config = dict(
    experts_per_token=1,
    balance_loss=0.000366,
    lr_head=0.00726,
    max_steps=3901,
)
Below are experts of layer 5 (counted from 0) of a mixture-of-experts language model. Rows are named router (the router's row for the expert), down (a neuron's output weights, with its number) and show model dimensions 0-63. Each number is 500 + 25 x the weight over its row's rms, rounded and kept within 0 to 999. Numbers have three digits each.
After each expert's rows: a language model's description of what the expert responds to; "comes before" lists some tokens at least twice as common just after its tokens as in all text. This comes from a sample of Wikipedia text that the model never trained on. Tokens count by the router's weight.

# expert 11
router:417482487522499487488509529526479540523478496507489536506493452495527496513500479515527479535509481519472504482523517506457514492498481502510503515528530528491530508514469506512498480507488521
down0:479527529493433504518500503501489563483515456468513483481508476512514504507505508500501483532536498525525520493474485518525506506521519525477494477499502473545515508487503506465494473480576532
down1:490500529512426519495503508507505484504519457544483544502510512529521503499540523517470498500537510515507550477488466514529535489480514513492467501491472488525502505539504520524497498473489501
down2:521492524455543482457486473521535460552503477512488498512496535480528476506514497492497467527508485490511534494515474487489531524492504521508492495518516472474491455489505511477518444474542490
down3:482513590468462476493514504487502537502514491522509512511503483564443498507494496536479511458543528479461502482461476489514509525510471548489517454473476503482462447478506533506535498521480502
down4:497498447508536531490493538518480467524503490518531512519499441505499499519490475496502491474535470441493497524448537478486473550535484472503492527488507525469505549469505499506493517506572472
down5:516458514539543474518517564538561463485489513491473486544506514477479464431557508505507502496495490494526507488513479501518472487528487508501525501469470481491516525464503480508470531538491472
down6:475489482500486500506475504523531497499542545523518477507507491531515497505542558468506520467487495494469476465522485490496545495461454538522490493487495521429476515504505498505521528542501453
down7:504490560503501507539479484518488443504524540493512519498499532485474529499508499452498492527517512508506465504500522494470514503531517480502466464487469528503483499473535546531449478513478497
down8:500494517482491486513487489478497541552517542499499491530451473484494518486517511452541498511465479484501514513508471515475510519472525451544487506491521478506449544504504554545501539458520483
down9:528468500523514503490492543492487485520471494502502498490495538497478494518516469460510476520540441533473534482503499513488508513493494491463502451517505547512528530485495511457512517473508479
down10:490484536459503520480532509526499498484511484484474476527475477542499489497470470513493547547504501516503469509527507443540474559498533476495505436493468519486487508496474497549472519491553506
down11:497501511495499516507516502540468484481471536484513482508515502479514509505521467503541456578517501490515481519515483474483495510513513497511515505480489518517518492558524462509489509472490522
down12:444529532486492480499490537496487498502508508507445467506447477518479524464510512531505467507533492481501524503534478515523528490451490531506506535480495521475511505530501551512501505487539505
down13:465474457486525551516508497498493472544508516559489502500536474534526501530495469515500515528506482534496517510508546450485499499551488498477484503486504468492488493510468503475525493500503528
down14:511516484528488480516504496486506505477523557484487468495536517458476486529499472533484524526481525489498471473505537501456475479506497491513490505508430502523474499543497502537495518537493493
down15:462526482513515498457509483536472476538521486522493510496537521523544524512531467529517482515527488491536495495507503543510500510498525525477481504495467535509492459511498493499457486510467501
down16:490473492487496489416499519512496467486482523536477533525546484478509494505467443467518495533490489465482505519534528491477556508515485479548497515456493524533523469511481487504528534519455522
down17:501505476505496528485493490522511562501522436496542505477495470473527502435459513452469467518454540501499499499487461476493517489499501497508524503487448510505487450518512480542483501493489477
down18:497458475478550474516489512547490473512528519519516494462505517543463508515535499535526502479517484494515440457454526493511464501484545506468457499485538494530431557467516509519516540470495523
down19:494469484535514528449508499456451486484487520503499568511497526496478503505530499542485525468517484472479490521492493499522547500482490489462493518489497473496543518521550538494521469485523449
Periods ending sentences, pipe separators between table cells, and heading markers like == and ===, e.g. "at night." and "Max width |".
comes before: "\n", " ", " The", " He", " In", " It"

# expert 5
router:501501480503480490501501504472482458461455519456496515500485495524529517515510515467517500502502503491517536511474523542502484482535507521480538519513455515524510520502473521539500478499540521
down0:525510502541508508467513422469490497459510503475506459495501456532465473476531536492502454504479510455514493487454549514505514498476469481561486504497502472499518499473479508486493541513481498
down1:493506454492485501421509505571500518479475502486508489496511517488509521516460488490493480507502482511503554510477534474537537469491500520494472520457472504482479477498535506505482510430512569
down2:479504500506467527513456484526515433530476468524494496508553475476466505512512477502486507477506475516500526461477523503513439528541491476474467503471494514512481488487473486467479487535482457
down3:506497467510542507510520527505518481535489523553514478496507485502463477523452524507511505502512515531525447479532488504465512511501520466490484508526481483510478490520502518521513526565475513
down4:501546518507533515476516525492507510484520540508542474505454496499494507469538464470492476527490519492476543555473497472496505485558477502458493466500540487460518445529507508502487522586480484
down5:526491484472515461502532505472510523497475523472450499561510527487503533513488475523501536518527484496474497506520520503438528496540550497488443522483467484474470487500500476495509515518499522
down6:495471485522507526511515520494486481510529516461533486516536507481516504532488544525549506542490481522484563509507500485467512551530483510502513539514496468445483484518519499474514508511453524
down7:531502501477532521476523484489522530489515530515489525484509471540510546515504517531509544498529497506466526512498471531515537501516479498486511491557537510508518462461480509486499512501470480
down8:504481523496482506546502465473508486519508482469471475478525496498521515499526514493487520498499496475481565558515501526489493488489519510515508521489507508476481526514482459512474515489495508
down9:489488527510513489506525496461559482499511535499435528483533516497478458505534537529526516562476485504506515503462509536486520473428532521484496513473484461512518502501529513542500478554525517
down10:473534454492508507516533521474488522497506533516492514439467507477490458541501500502531533526489482482529503499494454549491554515496475516535491527485510512471498459465460480551528543481499548
down11:481560478474514463514495478465468480469499449501527457463475521495486471488501534507483496493487502491482508494451502483549418498523513499515511479471470511536480474481509497505529513458559458
down12:519490544532478557512491528483466432534508535548442500453546498475484522520492511515531494509545474503484464519476520517500492531484537485521482494520477508510498513495452485538502452489497523
down13:464500520480516481494483483500526472534477524504500529481465504510519531466463507493486524482489500516480493520463512449524458482459491487469490474493489507476496488451531479488499527493495546
down14:543476498506481512538501517503499512484527505526509553510498499541496529535530499468474517464482476485492533490481465470514524451536495489505481527510548490503524518489475484539494527502494471
down15:566505478485532476495522532503522519513478515525482483482515448477506500508476504522515483526468497480508503505474507496508444523473522493481457487492489448472502478478476524461551493474473498
down16:505492524478513500520519518502522457517498542470503518492472492491488480556521495485495489480533519534472500517498461488513490478533467509468480529502466478492461508480506533500492487531494503
down17:501495487479497522490456489550493523470477485524482513513544498539484467483495543513518494537484499464516507482498516499515490490502560493527497484526530511535531497552508488474499530481500506
down18:498513502530508470479495491498508523497510540501479506506475467522498493534496491503484476489502478526529565534512504488445430476537490495488477492510498554517521502475517504484535515504516485
down19:443514480510480496508488551497501548478506427517506475503519543505509499515516489503501531485496464492521488528511439469510519514465503501477553539489499511534512461473517474457507526534446505
Dashes starting infobox lines and the first digits of years, scores and measurements in lists and tables, e.g. "- Position", "1993", "10.5".
comes before: ":", "9", "0", "8", "7", "5"

# expert 13
router:490498531457513509463508499506504499491515490467485507509523517501512499465458498534514503547470472514486462490492496493468514486616457489536517563545539512480487509497512519484484512490508526
down0:531517478471494513546520528479484503481520474545554447522489545499506477522475493534511471486509468503525503484518506505526509498483508493546504532459505459501498484523482508493466494483435444
down1:512520484521511487526470505532485495507505483516526547469493499534483476513480481508506461514512498454534516502482464491507532526487500527488462509468477492546490474490462491476541481459470501
down2:498528501508444502497523484504481522514474490471476464480504507482516488496548452475501503498450511482475525502465517471478521485482467539488524505508447451516520520503513499519467484513469456
down3:485475474507475505488498496510517503515495503515529481509493541522503503517508501469520471510530498472480484490498477533505534472509482485482482509507500502519517460478512480544469487528467459
down4:481515508533532508511499498525533481533527455489497496442483515538486541517485473518504502477513516495484541498475468484535515503473465537485516473475483484482462534522494494550506465552483516
down5:490490547516512503509496548521517506544483467497545558516498506536486519509483481506463452522501511556483521481534473519497528508499459504494511467509477529510529498517517516515493555522494489
down6:507516460489509514527461520479490511558485490478486510524507484503494497493501514466514525493491487529520473474514478493513540485483494490550530517468511501473482491523476506498471505486531499
down7:530508526479485488582507487501556484525466499480490507498513511515507500518525466474474543494491550546485529496482547513472492522485536519537503474506506497510517473458475506514513553517456476
down8:515480506476527501524494479476468509512570514473479477530484519476521514523501515504497530484485481481481507469497537524507515475520472464493540510510479515516496455534509436478507479502507479
down9:518493500506512511489492461512533498506534459468518495501513507513441506513446500502553505493533486469490448506445520502485502510534514519519497494470503537527483492509499499477539523525530507
down10:483494488504530473486517525514503488500511469524488539471481500516473494539458451504456552487469500532488501541487504469487501520504490473529515487550467512519488448485477464496537469505498508
down11:534525531502503503496568549544466486517511512520474481484509443480495492545468489474518489507534490499512478496467497484528500496482503452504527492505543504493499513511520486473499477496531473
down12:509492488516533530512517459489468527495499499480490491505504459499473551481483496495445529538518515479494505517484517530496498528488565472478506473480501539506501498479491494501478503502514477
down13:552455475499439524458487513483470540502529456483444514459485520498441490490502462500528479470479490455519498485505510530485508473455513517496517500483565481495522515475537509462519497497508488
down14:528522475504489420473538514473488495577496497491457484520509511491462514538517498487506483484496484452486544477481498523544465478492515535493519514515526512540505519512482476507479479497483491
down15:508481506483481470526485491470561521486467544513473529503492519496495498507482504504531444521497489497498463537494491519532520537520469430565486443500527507481504500491450493536484519521524472
down16:487530494469520522503560440496484522527498531477517466483496471503559498475500523502469523499524453477488491539488496477499478489510481503511512536496512516492548508489511497487508469520510460
down17:532485488490549527511483517468467494487496498495525501507521521518465526480506489559509511507461505531510492487493528509550533450546535498482460496505453512469474514513522519490492476494495545
down18:491510471481526465528509444485493508522509527544551504500540488515524466460483507491493532499500486538528512542505491547494490458520524469490469518511534475523526518541487519519492541469528535
down19:490500539519524522502485476451507530542485481482533476501500509524460454501527483525477471507489463490509507480442469509487535527468488445505543520536521502539499479504523540528560499486515541
Standalone space tokens, mostly before numbers in tables and dates, e.g. "Votes | %", "May 28", plus prefixes like de, ex, con.
comes before: "1", "2", "3", "4", "5", "6"

# expert 6
router:456479525506535508451493500538521502437507508501500545513465477517547467492466577474495491529513529471513534532511498506470479513481464497506525476501518477452504509478461515468442526460499465
down0:497494526512494531514509509520461467494516508529495491473496533466469435530490527554498484525464471503493519465486483483478515488495510521517499500497534469493516475523490564501507503514544517
down1:520517479527524510513489499535521499484472532527553543547522471525488473464508477469540511492478491477462490534508451497493507549516502503538536512513540491502565531496498482494496542459473496
down2:543536495484512485479525511480508505502521471488500519491443539483512509477507499481482465474494493504536486544471507500521476525485532519483457510508471521486495513489496479481496519511485470
down3:500499502512507475524499520501526506499465532470509522492505522546510507486514496465488511501506487466522546469485524507497471513500480470499534441544525496485501500475492486537487506547437477
down4:526507524478461506500508448473522448495487512494545540540490498522489511516541462503496544499505507455507489469521515524574482522524524506516480530483506495492496491498488516520500514449462507
down5:506550545491468494515501528536524483505483492507453485551517480503485470545467495484488505533537484529495480512471468479526484495478491506516528510516503537518524535506504479567485476490462512
down6:467505485543466510493518500545485487533504465496495488503500458502514548501536486465494491526490509458473507551487494482514503522491483538488464462421492491526543508528524474529483485503472511
down7:508516465488462474527480583493489530501524496471523528493541469513517493488497493508542484488515467515541502541519517487493476497523493501475483474525517485470502473488496503479478489516505476
down8:509570442508569486542494499466489476469451496518538512470512565506478491454505461463476540467485476517540544491508490480484522514523535474488510461525514499513508484478525523501474478499512523
down9:493489505477557562510513520513487491505518532526508527512480564475526481531457489501543458523514438486515447519501502486495499514548512497502489462511509492534493494508531523492454546549551500
down10:543532487505523507531451532492499500506561508488523504504483524468510505504501472504541524498529480499537508513531495520513499519498480505501487548506492480479498500506495484498486487515503512
down11:520496529480496525466504464491554449536523477535507518535539510494465544516489479511535509509529488525470498517496508467519516515476562554492515519495497500493496518486489506480483488453506492
down12:493548494546499481520505507513535515480461509541534492504491507511522487509524509520506502525468495514527507511507463525537504442519471500541525520465480510499518525455506469578496535522529494
down13:497531470493475509517520507486522526467505499506485509483472519485549490505489529518481468478479525491522511541491526535501525503467498545491524514508505463497517503478508493471467467491498496
down14:516504487482473538502491504451501487487512509518497545487475498526499474514492529524502494518497520528492445542475491511488523523548524512465469502491532507508482504465492516491547491511485530
down15:517474518499558481545547549492490503498454479479490483532483525506494517441507470493484541519528516488464470480521472532485506530497486481486503535537477524533517521503492533497459523512455479
down16:508492520492490535519495547478437498518467501472510491496451469475499469506480473512518503512461485464512497535538455480483491526522473438517495513491511510461496491518489502482490463502480480
down17:496480509501513525476506538483460480469525503496524467474540502478470497517478474508494518529494492456488529495501466509499485451509553517501482520504492516512496527526474505502510501476538516
down18:502509506531507464478478561507500497518473511520513534516493510517513530489493470478451506481464541504456546481500513506536489486509502505492513510512518490471510515490492502463492509489486486
down19:482454479455513499519501496519524526511520490486485498499505522504470444514494498491472512509473463510487470489499482488495535473459508511484510499546488471506478546500467507543527516509467510
Forms of be and similar verbs (was, is, been, became) plus adverb -ly endings, as in relatively, apparently, more.
comes before: " a", " of", " in", " to", " an", " well"

# expert 1
router:452473479503497469510501525494454479484494495492500500508462480509471428514487521521497498493522474532509515498485555548454510509519484524511500531534535484485534530474514466500474505493488505
down0:464505534511477500560479496475522505500481503506490525528504531515526517486499511506498487484471506474507490515499507501536513496530484534504491493468496472467466505550556501501524511516555462
down1:484489528534524520453531541506499458563462513465492546511473514477504511509487492497516504474527500495495477538489496487458525527469513465529493532505506565504489520527476497477512476480548507
down2:469490530536486476503526449532509460486513496506520509478501452469517522469453474466478485452511460464520485508495471497511503505505474481511542514508532565495500531530477515466506561473486488
down3:461462478518496526450501466495466493501483493483527517477515562501526485522461475507475529476515521458470483516495489473499485531500478514501526490484502499506474476508495483451530537464535526
down4:460549479487482512480496466539534470478515453510467499488524461473507499525530486519457472523510537501506504505516511486464479534503537474451491498489492515503519520502483453484521458476488512
down5:483498501476507502485444499461484506499525504513523472476545496512519503539524497505514526505508519501483497522440499454486463536479502467477475516525495479499520485505523511535527531533460538
down6:491516519484530488488509502493490487484507494502526515501542533531531483497487504479513508481527482494481525459511484496508532494493525516504474510519510469549482508492488506492507535505480502
down7:502465504515480519465521522477486516516468508531540471536491513457462488540499543495506577471480476518508528469479503513483496542441494492532559442487521502521500504493485451476523500501488499
down8:482467550484498513493505477517515494511523530483490468530475491508487485521510474529490514471488488529540477487514545485516504531468549537546531487530487491494506476548540547514524516512509491
down9:561522491488508518530472518527465511526483483506509496474507470517513551506498483494484538498497472529471468481507484485453505440516491509559548451500552479494520483456441478523497465498434483
down10:467507511523481539492509490493520493524524500502474501526510496495534507482464495511531491506463527506521465525501466490531499495513496528546503504483536481491522478499473524455487511495493538
down11:514537441552473488517475468459531480507502463484483522454477567526513504507498503492511499452479492486493505498487513535474487478523475501510511521485525496520463544503501515468493512466502498
down12:481514521486450511456501448488477458524565501477494494500535523496518463493518522514483519503496464507496508488497483508536478498467503521501520466508515532493525517492551480481516537474545497
down13:456514515496526516460499521533498504550477521488495500474473492524494497484511518511521499494497482430517456482529463442510519468516520491474482529525465506486507481502523532489523459540520512
down14:536477513534528472480561493475489476484508497497466512496493502499478459455522508565474466486452531488501512488512493518523482475525475560514481526511473532542508531502493545505481475469533507
down15:537501500460490490526473549495508514515526545455489519485523498465475509488497512499544503473494523538480505456465463481540503503499474528511513524455494493484486453503471496495518524522499536
down16:485488442512505460462486523508483468525525495547489493502502414490493486522475516507467507507512487511494528502485469533483481518521518537456469518471532481512472490506500537486498489488517536
down17:487484470512479480481548552524506510479468498516510516508457518543542508490473519511501478523503448557481519466512443491462519524479506516447486475523539483519516513544518527443475506501524495
down18:481539516520500453505510519458464516500540497522538432470499477524484490493508530457514498475544454451505489512476522527493526498512488497505499503527459478498514522491553496481476478490483494
down19:499486527485492501471522501527497480491447499503503512453462499527465515460516523463523518515492486506502499515512488472500480496520497496480471489518492463452488497512509540517501508500528493
Commas and coordinating words like and, or, but, & that join list items, place names, dates and clauses, e.g. "Tamano, Inland".
comes before: " ", " and", " the", " which", " but", " a"

# expert 3
router:483457516518507493529490515490509511482488505502453539507530489509483432477495553498471475521502499504517520522490509535450512486507479463482510516491528516473525528475515510450460497533507482
down0:560513510498523513529502545496492517533520515504495486494493518528483494513483488559506524458475472503525471504499472519496513502518533521467515496493482495467512503494497526516514519519448441
down1:546487529522514502540534479505506488485479489492502455524475489515501530498481522525492464466480522523486487492522522481493492513494516475531512504482485491524492465492511497502528519500471494
down2:524551508533458474461527521485525549530539441500451471483521540523486537503534536483493479485519466475490498496457530469501481494452520488442481484541502484522477509511487488470504543490507531
down3:488488457518490483535495538535498519479475497512495461487504491514506493552530486520516477509483506513501505481494480501532528493552557434522488507513452477522513475465483503517481464480484490
down4:519462506486505471508466448436526477516495498508520517502513485500503514488501483516532520474529465531443553562482483568444503490488504503546497518492533518504535540491501510512481486472494522
down5:512483479490461481487470521483465519482486451485504511488530492502507540511492488508532496479522476533506438461488523479478531515531443491467523461458521504524463480515523529508479488499493499
down6:526528509467515514478521516433501504475548478490528521474476493536476509532483471522480490501485491527516503490450519469488469477533465518521496519530464525519488474529472529475492437480484496
down7:471464498524473545470493458456468508451530465517539493484482532527523530498481477495468504488478502490523468515459480482497511527511510504463475493509502479516469518503531462436446458497545498
down8:516480549547506474493527516476520521442455503515505469513465513505515519518485495539496480531464494469440502506509498513482532492513508477471501491490496512478502486475499465478505474472567507
down9:498514495557549450533493518476532522463451506464498451476533511494498465488492534492536498512472459508504497483428526513531517474490455489514494507467489471512497507518496496483495521524465467
down10:497461507561469495454500506490496495539446524488497502520526504472469507566521496537462513529483532497450466482527486509482517530515525530507514522448524518512495508443497484510478492485472537
down11:530480513491479450492509462468528489526470505525480501480502461489527494461507556509535526483462496496460524552523510510473472494503477484488544516507491506496513500504533519518511513467465520
down12:517448558482486466510517485448571512524486481481536508533509532504508506500507497522491530470511508531484488505488418517492512557508504456465500500516458501467501513465503477561459502505508463
down13:494502490487464518460464552518521441516527472516525501526494512486479496487515488514477438521480501466494455492528550455526505492525488486495475476478522450478447499499510524457488505495502517
down14:489526460480507491467534517512492477496486498551508497471524497512518508498514540476509522461531467480506540461527479472541523502422513487476508443509508512510525504515474493496498463504504508
down15:511479502540466499568523513473466532470527504523484519510486519499505508514475536560533514501507526488484513477487492500520497496487488490521470493504498497512522493521501519512439504532482479
down16:513509502504465460532527492481475539507529528468528516478505510433508502497476558479524502469534495515473487471501508511509458516548487543501483506516527478522468480426541445487468521490538536
down17:486540551508465534472512464506509508467527477504486518503496503511475534452503496535499492442490476545528481490539510535456464545492467459494485513504517506519485499514495513500503469521498560
down18:517485477490470518517483501480517510510487516482541516504519528494512503467533491513480465499515530474518535496554499511526499514514485498456481502491466542497486495494458472507485482515556478
down19:554502481502502469520536517542534460468539515488498493454496452494497489477505496503517520517502505515512497447474505547542523475524506517465481527500493447526520478442502538472456523481527500
Prepositions, auxiliaries and verb endings that link clauses in prose, e.g. to, had, has, after, -ed in "highlighted", about.
comes before: " the", " a", " to", " by", " in", " that"

# expert 9
router:500517448492498530506451485465470513473512519503530528476492476503488493503483489463548491492521528484513507478493523561486506491531487438518473529482487452514510517468550526509491499491510499
down0:480493530457552508512490492508493515518536498489450525506495484493499565512513467509493508485465508506515469482500501486524507531463526534498502539506453486502497512461477515503529482468513505
down1:555501523521521529517500516504544525481500495523491494530514469529499533459487492483496463532463471519468479509475502509508519493529479535467502495518489470493539523517500512514533481507548496
down2:497474495491452505490462545515504486479521526511509491499469480495474446524491510471506526523513547488509568504495495515497529528504488502570528531504484478485520542509512511494521524524481484
down3:556464535502504492474511532500502523520525515532532480470512460479525502472533482488499508488493492517508487499501470514507536503519549495544457473512515516540495464478469533460511516475464504
down4:505513521490484499511481523473488566530542510506501555560526502490479501498507493512481499484521515529511495496479511514492489511538562507513474442521488517491507495517510468520494476521510505
down5:499494525497479493476505514516533531467519522502513499454471522543503530469529513520506510501516495485473479517512461487518541531492470509529512485485497465510472481494484527509491550473469530
down6:535503485466484524513495477488546520534526498543493494479480493503476555495475456544530485487524554475524497494508545477501521497523504538516504508531484515523537501537499533492526499504520535
down7:465497471482471458497496517516531494521496488525476501468483492499483532451514501489484498516502529476482520524503484513537535494493479472538579491539497531474456535481506497505498482521500530
down8:481492479493497499512541462495472453526503512477527526470523499513502568526487492507501484498541437485492496505524512488526496523544472511462482551499550514498485468440535487497480501499538506
down9:522520521597507510506504520535482447523504525512491510517502492477550494480543527529479532536462510505551496504492537509501519505548531464474492517523498516475480527470457526524492490498465473
down10:479499474474505523520475484497471536473461478502483446489516499536526518495480501471516468445460475492516477494483501516506514432501530550538456460508465527472544460503459479499483515509519498
down11:469485527573517483498487517495529496502512482515537467567493471489509516524494478504516489503465490509475470538518481520511525488479485442538490505503467522486487486483500517515464535506506481
down12:500486525486447450521509487493477514461508488537524553518533476458480507526512501500481502467488509482452520471478490507502543533487512536508490484479534484510532491525443491557505541458515507
down13:543511486488463469499516498492516490460472492519515477484493506508559494514481506505536512524480519512483518562528474479464477471474495490520513521518491496510479469516472474506520527526500464
down14:507527494492499496466494501484473484504509466500492477496510509465480476549512505511504476512500532503484493511517409542506507505490450489521522472486511514514507488510497468511487505481538510
down15:502482465453484510517512495535487508463524502550505493493531542482508520485511488515500524495538510528470508504498473481449450488487491506496444506514464482500529439494503536521484472545477467
down16:487499441507553506492517536502510486545517490447514506471490433515525506492503463468525489549481529471507549551542488494443467481546529489485479504486511540497478492526501485471578480487526508
down17:503492461498473498518473493511526491542459480548536490470497455498473535504452525527496511498477519512467545501534438504490513511470504514473484520485508501509554469485491488495524471486530508
down18:487528476483493496537536510508507487509478478521573510556445497490541546535527495475502474484471511487519520500539518548490508487477501482508480503517481514530514486492500477471458473532529558
down19:544524462535466522472464490520483500515512526505487467493470504522516442502452520501479507505555527504505512484486489514483520502470486513504458488548521488472497517503520491477533538505478470
Final pieces of words and nouns closing names of institutions and groups, e.g. -al in "Environmental", University, Railway, School, -idae.
comes before: ",", ".", " of", " (", " and", " in"

# expert 10
router:489498524481508504499481531510477480500521486479482491513516470505494507447434492517501475500448510521487463511461488487445519495525532464469461550460503528475509495482500488489486458503515501
down0:497528501498526552461507480464501528492521511517513504479482508512478487490490518488473515473494474506543499475503509454476502508542479516512460484523497530504478454517502522495498530467461480
down1:550498475507533497522495543507562504516539511475523493536483496508492538504489486511461560527542498502479480528515518507475510491494459519507488488488534545498527511491466487474473529494468462
down2:507549460524527521454473551448580494528507487486466500429501505516500505504511484507552500480475522468471505490478493510492520490507501499526525484475507555526493462487446550512484474514470511
down3:529506525477476517512535505502529492494479544451501464465478541537520521480495476500498527502505477449519515465510520503492487469552485473509485489509495540527472473474498478480502508509462516
down4:521491518461492512514491510488538515495513506499478516526493507502481502509533550502487511523514528521513552488517523503489462495501516441535519457490468485491504475505452516484513475507490500
down5:483493508541516479520537525503497506534477484501498546559479545513492515496527465492528522494469517503479463493533483525503550485482490489445502515472495466541549446445530470518488517526450497
down6:476478512484511453502505468555514480530454517500465498495529474487492488503516515494520465516499512486471512490504476479484516526515509509496519503524488509499507513500477463481502487453505550
down7:492462476497492514449542509520457491499529484504538541512462486479470505491553527511489534492512500505494481545474545504513479469458507504474507496541443497455462483511509470510516511460468512
down8:490493507486514519493495517540511519504466497485519505502491508483514538508496476511453519504490510495494518496538490482489520509510497476519491476473485496477482506542546535452492472484480558
down9:522493561492542534451503509497550510497484484506466472477511535511505482536528488475481477523506495524518509471486496511467551480535518506500523512494460527506483498507511452491545502521508514
down10:503540497500508453501509521478463458483518497480474486495529505500452479513516489499514448487487485523494501478523525502525498488510515493503492500498550491512507445506480523479534518501494504
down11:500485485476502499586529495543509493528505505511490505511490544531491488470525494483515527527485479541530557515547513504536529517538480518531487482502477516456497489522510538540517505535486523
down12:536508487553485510504515512490497460471484486467543503522513494461459489460523512487492485452471505464505530509507548513485506511494486508553527458498551511469491479521564500513526484476499460
down13:481459530513527526529494535476464562534457490522480457471513469476502501540491523463512535517512518487504487527506503512508540486487474502520483542489531486472479506490516516539555490481492492
down14:490520531458466488492496496498505487488567537511477534536510485518494540543548510503432493495503475502462476510501539507473493504508526515445477493552477473516483516516474547494496526498519505
down15:496514520502481544503500481451477556511500493488509497513512524535486467499469526480514494494459495488519516541417522538437497506532511556479497486519480450481485496532512516479481490514538437
down16:498515475491442529463520486468498477491463487501532479519539517519530490568488508497535466446530526497509511509505477518486489489527488491497461518479498513536468513499491512441516476504509531
down17:505539517504508483514520449518517515513478530490522488490541517469519493542553484479478482473466483455501540473500493487533443509552506492495487527528500488488495500503482547501461522497517504
down18:497531512486484483493529511475513522519476485416486512516513475481501535526533481514514468497570510484508501481518468489455537502504491539481494556547502517541461486478506495542515533484516503
down19:536489475511503523497543492512476556506513471497490512437549516481497504511511525512493478552498502495512484479459484469536459495543501506501472489510540468475508509520515505494511497528521530
Single digits continuing a number, mostly in tables of statistics, scores, times and years, such as 50, 2:30.52, 1918.
comes before: " |", "0", "–", "1", ".", "2"

# expert 12
router:497538496481507485473469474488492523475496545459477462449455498521495493518512542476509470498508506502499494498458508542464528528504545509538532527535484501452557555506474543540447476517485488
down0:482478448524537490458496473470522501482476461517517490471509512500488513470502496478498497467489472558491498485493546490521485498521490487510463494483491468523494518513491463549481487481539470
down1:482484497516492508503500478503526487512518510503475532536525486489450481470487510492513449494466445454443503508455423499543476518513513520502528507493484504494512488547522513480503487531531474
down2:496497471499517530482505534519448509474532561477520516512510469529503491511524506486501501533523487535537460481494504556494504491519486457495518468545483543506529498481494477523503497506516491
down3:475472534508498523460488490519523440540495497490491505521507482498527503453513520484490513475512490531471562488512519569446513518539461526483518509512493509442511508504491501467467507459487513
down4:516550519498541519504511478495490456539509497495479467497432524507474517546477480498488515503458558502470548506534511538498506510509490475511521532506490520495564489482443512493492557438509495
down5:468515440477514505517495513504459465523495485542516549467515512499504465491529476513528468498499526480515486496511495468506463529497478482545511525512457493462466529518519468493503499473467462
down6:528510513500478520469498490503516503487510540520440486511545500499506492464501500545472521486490543472511519484507477454487479533516444501490500489455486509501544502531489481536540487530515516
down7:461538480454515496483516511492505475484523500451506456511507484501512508534505471529518505499545519474511506493471507484496509479518465458483563513494488476489470510466512496470494465535540462
down8:496523493477494489538502514479539517472482490500502550527503482523472475480526492493458529536480533499510518482508526497500505461555518534494495497479513508544472505549502543460527488508477498
down9:474478488503516521510494481522465500498491501507480471534492486497499473501479498511538508506467505530497527486505516527499555481500509492521528488488534482540519486506496504535462510492542531
down10:500524436527455500517518514513512480526507488531487426506509490537561471507506486477532461518458505518504525511477504516515512512482498485500512560497480494519494485464513491465489494517462447
down11:504491518492509534501484505500490480534499485464471538553479545505476511511544502491490497481488497490480468458532488528490467478532504520507497532425513520502509492496508523480462474496511455
down12:464508501492511514505532529521511504472503489538493493513502487489525505528523498518489449508527498469498520458499502471506494498513516481527530494497503487474459488498483488489531489487514479
down13:525481523447527460519494456508548476507490516546475527520503538485499529539458492510502507489529504476459492525486539519503506548519501507479513527541469473466475523483484497524512541466487503
down14:496504490492505487494492459471516485512509498469464480507491510505449435489496512496494541477451518491456476493511489468509527458565493495554459534462465487497459518467489489451537498451501518
down15:511494553506490514471521496533463491563468479467504524541523498494462476499460427497540504491514539510526497539458513516485557480488463558514551536496537500474525526506436523540492521513481521
down16:494499516490536497491494512487476523474506521476522521467545501474507535518465514497488498474513487487464514499514479488500512478478531479537476470473530513483492512461458516499495462516464539
down17:522518468526508456493511487519539487470474469508459500522499480492512500497565479488505460460508522486474492538510492513506559487519494494578509536512508493454504485498527550486515537572466495
down18:537532478548507522543481480542482506502487483531506528510497485467543454498540455533495531492476503556514508472532464515501495520544489484443497503473541478474509489507488493504496500529463479
down19:511492473505482505557498483461480499433448488491449474529535452490497483514486516515496482483501514508565470504515484489521492541516536553477486511505528484463516492466485511540520456516544477
Newlines, opening parentheses and quotation marks starting asides, titles or new lines in lists, tables and headings.
comes before: "|", "-", "\n", "==", "The", "==="